Weights of a small mixture-of-experts language model, trained from scratch on English Wikipedia: vocabulary 6408, 27M parameters.
Below are experts of layer 3 (counted from 0) of a mixture-of-experts language model. Rows are named gate (a neuron's input weights, with its number), up (a neuron's input weights, with its number) and show model dimensions 0-255. Each number is 500 + 40 x the weight over its row's rms, rounded and kept within 0 to 999. Numbers have three digits each.
Before each expert's rows: "comes after" lists some tokens at least twice as common just before its tokens as in all text. This comes from a sample of Wikipedia text that the model never trained on. Tokens count by the router's weight.

# expert 2
comes after: " of", " in", " to", "-", " as", " is"
gate0:466550530525509504473571544535510427515530547567535570419411529562493557551455534505508486499457487531499497483482564468534547481496486527537502484474505540508473533515462495492474472533522428459531461557507592506521523500483536558502499476529461524537528439549494442456490546451472464497547466454487582548456485487515487516493508446450532541525431543555488483485505565456467471520450522586521472545479564556546483451457493507497530514485534521487480491538465546572511520541488473439528563491451495410472513486435446513501495464526405498499471523516504520488460478505476493610584488495442466513458471516532496513534517524458522411602525493529498380434505565488514513560419482526532458498501472494475479402525436522472469523542507450539451555537579499470530544500562440
up0:562490544452507488498492506513445432503478432482462558481503475519496463503472509456562469510439408450535427494542468502492601456567555502460456540473424485545485517510502487488521575468521507438503508482491548470450541506530526525539545476545418480447502507565533462462531461489458514482432490484534482468453506539477479504432460543501536426483533449515510396433497421516525443535490532460540467431529525551494468447475501539464535504577488466573483461420546501401535479488472437439510516447540477552552475564499520504405462476465513541503508516573496516515493442536506514476429515488540471500494469535469510441501472492477559524476488584530479584540431468480552536488593520496546513448479522461522471477483528522554445495442443518483549506496496523495471438472561565
gate1:511567432520535498526498526553444492484506422426488474459513503492477562458473468409486512538491509457534536492555521510500540537472454550494588538544512566468507534474508475494480475521530534548459450462492560463556511425486490503496513455482503541447546505528504504497445517430515561483581510494506547479483539482497488516523524422510487476542476478553490535526457508561485494490476526488539526466543541488513489537579499482488480450552585441483575495475490552565494431498436547488476469519524554469525483560449586501498598463455498580464537540498488543497572485505546583535538570469573440525594439464529455510542419512530439492488494518527467468538487482456481494431487508506467394435496512504540571462515509557525535508522531511579495440474474514463528388502517562
up1:408511421473533526558512516512449544492484551477504471481574434511501517501494501493486459491571522538493529495463490492469451484476526570450524497491611534520523510410527468404458487594524496550420462400471477395560507492477454446552517511502511469429566461553542428447487498468529465426522579543508558446486506511477479510511571463483510544485458523458567482508527490497547577508592554531517505487502498520506434496513545492542517521498483493525498511542524499460473496465444484503499555550426468522475513546500579524530508527516466502574510466511520467476474486543495493472500495493491470485470434449574559539433504549479445526544475492489440453502539510421541467536484564526499528441494490545546595500493511460440492488499415547506589522494530558510549519485448502

# expert 3
comes after: " |", "|", ":", " /", ";", "8"
gate1:456501514520535513472487478520454482487470469585508528501453507504553513467542523479567457547534447509500477488523537578497506457446459484486506492518507540528511531524469447553589541485481477443463539501536515442553476535495455477521507519552559489540490544511521472594525507539581523476483491488457385476532472584477531430445580492477475516454523468436463500504437471520482483476507407432511456454479490383499535482500529556425470481558488474481532571490517519504490460537593485451426524482480563475523551533515514459479520493541529437444554506545535451495509486517509481539412545493529471511502623582466490489539553537553467445497481509482418538528433573502363500471491501498437510495542510518518524492515522461511495477421531500478488539479447507515549526509461547
up1:471494494455482541489482531562493506467467504483501438537535505413489537575523481474589515447518486473436487524522505559488518468483475513538526483458544501551515515457518525507541466436470538471488512416545543569470503517547535518495438461475507435459524463505485477509492484550489491498445469545499592519571485537500523482511539571536515408544472520441491516480497484444480595572475484476543527570490579456515504463446536449532540513489531442453523516443522533511456494503485490492472507530549447498499505539460534506477518487609508514462460516469495482482490493485479487550443503493420485464524575570471574470511556583470568549639548426532500564463450510537513504519444522402468534486513496477486508632555463416514471445528536550562531522473494477540485501504471524
gate2:576467541494510614498540407499498446467523475549484519456500563554517507476514596612452514462497445507518563496572405532460468508465477542491488515512495493499584495541492476463522486447451449521463463555515423494463487579514574483497543497458532508380541501508508454516526549448545527483452428501540555460482495509551486482502543496526495493483470492502507425465503576550528495434473473553459487479456518433480427497472520501466518496512505533429539424472502520485487485535440506459482498528492479474487443495431476516485486572519529498493544521536411500534495489545511587500498544510472538399523488554515509483467490518485554470542542519543471506488486470577481573492519520464466483501405543509452453429467586547553544406494498468480510482531549500507474469456506490
up2:546475459460574544510475461518448474457558471565532559472480614546519485461515536481437613508560488517484469484531504486523511543497450523516513479495482510458553555542532522485539525493462458460471558487509453505518451498435544551490538500457526493491484559510494522558573498466490528544477454527489553453534473522495476516487518526493527546643510472442492478542434507573523419457472460473476589503530550465481495512531489479477526443516542419410554406521479569526448487462449493479518508522528512487507508453478498554487496571366513447531573561452509512481514451477510576520489454430505529465520474523447460425461505522518473486544497477464510492489514531552441510390472486544454567498525538503515463480524530497537511500513473491561455480461531543465485545451468451

# expert 6
comes after: "\n", " ", " 0", ")", " 1", " 2"
gate1:538522541431495515486552469494531467530525518558526541473481466504537491613477526508535467539512497525495512381582490425503428437432488510474489542504505588496616581514526483471495567464382494485410520530485518545424527483476501544438500475480518498473539540495529459452505496510522524442508531491497597474564553482526514493528467532524511533471513509511544421535486485514522493509525416507562453529426535492544564500477455533481462515473534487487483469496487532512500505511505574477486521405482499458523548486496500494473511484520441512546465487555506535490513460516505580532498478472529489544584451371486504537491454406481492501523519520509507494552477462486523445507525473500463497547515538520469478555474480483599506488507514522537448522527458378479486572410462483
up1:501517513520488522503479495509526478543482480472448523464479455512521536569440498460542534540555545454503551402559518444533475513517567502489552511481497532515501559487493516472434519486480509547522483512487525500491538445477510591506484519479541495475499474449561456557557481500527541524428549578488536459496601609551505464497479512475533521457528438471540470509526546461551510477461403544532512556476500445410523546484503458537510476559491535489455526493504556502461577497469568471444370503562513489489489527529555551482528504520539516577546473512544514498494461487408558458483412461475519463533496453459536557448458532399532486513457531489485469510448442539530533507535514451502496498494497495492460518559500520475514446390414452472524560505424454477476470470466555
gate2:464460560462546445388475507557523507505530445544511511531491556533511431454494509507546511472548494481474568604479545514540450449561441498512513412486501482519496463544514516528511466446507526541476471489482478468452425559569542501536506435501496491568466472517555511498482542509502512477502498501510527427535564514564438444513548422519487482587545450510505511473526588535467451482547458541486490476510521425476472448502485464429459482485489526588565502442474448471596532505471486427578470451438497432504505496465519538517519474428450568467509530503518430553457510558535494447524516545520449445489481433485503515518446456452502468524505453526538418508479522567521514569513514535462527468491520509424447488492520454517453543517547520517516471503448467422539507477440533
up2:538453440517550495488462440508411567526509488507505570556492462509500478535489473500458493493450481483549462489487499489516415443506430534473443482471513594495543521450498486487495543518521475514493427404464441476546508436448511475529494549513488371463478460447558488490494497496515434480502491535484539512496490549535544473498442491496561423480482527509572508465531483493544590568469594545453580464515526546587457525510415411494479491479470506567456499514476477546473495546545527500537515542482520408444458507514560487556494476484538496563512485515543421486556483501496558473500548533535480496497539540479543485498505455542401515455525501457504481487481541529494480496493540507424479523522431487516557501521462500525473530541496484461414591490444487532573579519560510

# expert 4
comes after: "\n", " |", ".", " H", " S", " ="
gate1:487472432445536497479530483510544469536460531458468489449464445462436433501496515523433538466484512457508489483445508530513484492465574479477527486467497526520516516422433473537539491536524568530471531519502467516524512431454532498507572447501415451593485500524537473547501481504515468433408571447539510498510497465500574475470574535564490575541466501468571418430495578523518492412502503558538504549497454491516523507528537447486471561501500465557484477446500594493473484519538375520548521543370440502488467526493510501487523467532541511484533496456435570542479513507486547457494471495488450515493451496452496537499523491484582511538525528472527570499530534477462585547572535476542510479527453471528488449549493500462473585479476457512493508488473526477602530455535472
up1:430474507460561549549504500460504496476499523472522523524452575494447445506485534456518424459466450462461533474493519438510494482501514490488470415497463510433479532448460596450537449487533520523515497495490549478551512497505497515506485471539451410546509465551590508455499468547583518554509578543486517462516510417480450529536501507472472522527463429536531473457466537525549541476510468558533549560499525504516585467532552495527529569524527485532470458533411525429527469449478508517432520552389508527431527576524538516528480426502523517500538531477447517473436544482481538499578444531463507520485443508489463432548460485519464526492579559457508479485531550574487585579557536462589500475563478529521504461526467462505580511534472487475528557511465511497460464506470492
gate2:520488534475471446527534482400622424555485513561554558506478509462483427523522558466577488524474508525464441468527519554533466550462510512472521513551440514534515535543479529434486546487586516464508530514550490489460463503458470464523511465536479452457471541495448545510484477440457560478497497502476539532493481481493517405455450595493502429431521480538486486482556511481475506500498519495509523544448416522442517491528489474510468534569505441549441524445398540538558462531533445501439450474605499437436490486498505517507465494477510489474497516529418476561378552478433489514526446518537454522526473528500535484572506495511516489535528515591490508456523518453419446516505530503512450500503529502507497543457504508547520512552476518514457496484390470453498455469507578
up2:533496469459452502451475431538569491608449552506553554453487565479514455436504540449497524526476524502506585521491513448461448437470463503493454595487507521501544518474508504485563484522490489464511485499528477509432435478488512524455517525443532422475564466554472478513500468441594541540483550557479503541500491500475527500577452527402501483521553464520532543436471540530534409511465476519549478495491517514555523461449506462556529527496495549452594505478448521436497536477520422563550515478509518480400497467463488482496555481470438473459478465476557495472508490491504449482550466520443465585490458538507605489488486436492547571438614507519492513455435576475468519561466501465483488475502474496547562525485523481491562461483526507524495478466540546461505503493465435

# expert 10
comes after: "\n", " G", " N", " A", " J", " R"
gate1:495507464483507543490553448528507479498520532531483477545520508476512495461565533519546510508541485486491487520543461434481493483501471550541451497458465534478471499519515459452508444534511539511555586443489477398501467491602475526512478434519545500473488514502484482531472479427518494553477544510524565428424543531516484577562519511457532515486433445559516547564520555422533606539509559456441538595503510453521534480558488505577563524492496495457504445487542436552481582468488497429575536447522503525499534571550553472543528582490509467483523516431516493465468534491490546449551479518520562549557527488487522608457519494447492480557486555452462512501446458480471575497608535466468499482461454523490537532484567493499484441460483549476526447469513507566517496473543476
up1:524580599488475492514479505484445488500545433477567577475449494529513482518513458512490511522522515473481497538498566478453484512522536447494493504467554539486467448504542506540501488544468501535486530461499566514557429519490575589483454544540488463423564500432521486450512519467410535507486557491495529494530550377495494542553487477522539485513478401448505547491554460476509499536521586542537486489472523528543540492559517450519574520511497439484519385519604430537515526496446528517475550460486587522453565497443520537477460527515507468513482474463532525550425547451470526488497524503500464462479438433477578522491489508549456497459551510476422539521462471520530465482582581518505515472592455521533483542471490492497457521532426491537494573462508543534522487499455477
gate2:567501591542532501462480521493505492486493582537512547520455542502433465549555527513502483542518424431477482612434542559450511530484493427520525454490541465480479505529553564484413437472550457525491491505479489555544477572509461536508505462475508498486472525547523521554497510512485489472528453512450520386459516523429533510528455552530482482454457519499452471545534555498444491502493461478578498492561439520602520456489500532452512455469428528578514550460474467507491575513459438513516478552511587511492463549480494509516522481513468508491467505503603461515514524504474480537470428512511538454516528462585425477516508510569484488486453469501447526527539499496566477561434500497478536484524574495557394490525552480518502513486507552573515414498560543538517513491489422
up2:474507443589491515507538458556549470489483490485481522487497423436503497499486552492536532537488501445505469483589497473479581469407501559451508473467459525561481539445467520557478486500573625461546485521381495566491548492492489466532510503553489517469486467592498505441548518516520456438446454477471443494520592523399488548438464549539457529507429465509495490457456513526484460526467457471532539485535588558467538564446483510501459514438490539504436449554521406484542541545477473529517471493457504533598455463518506516473538491500538478544536493517510516461450435499480470493484479533445470481514522523486528480453536451495510467505506567535479512419467507489440505550482602495486527522535443486567515524542468473537535533508491447443563538460498495473495564517493487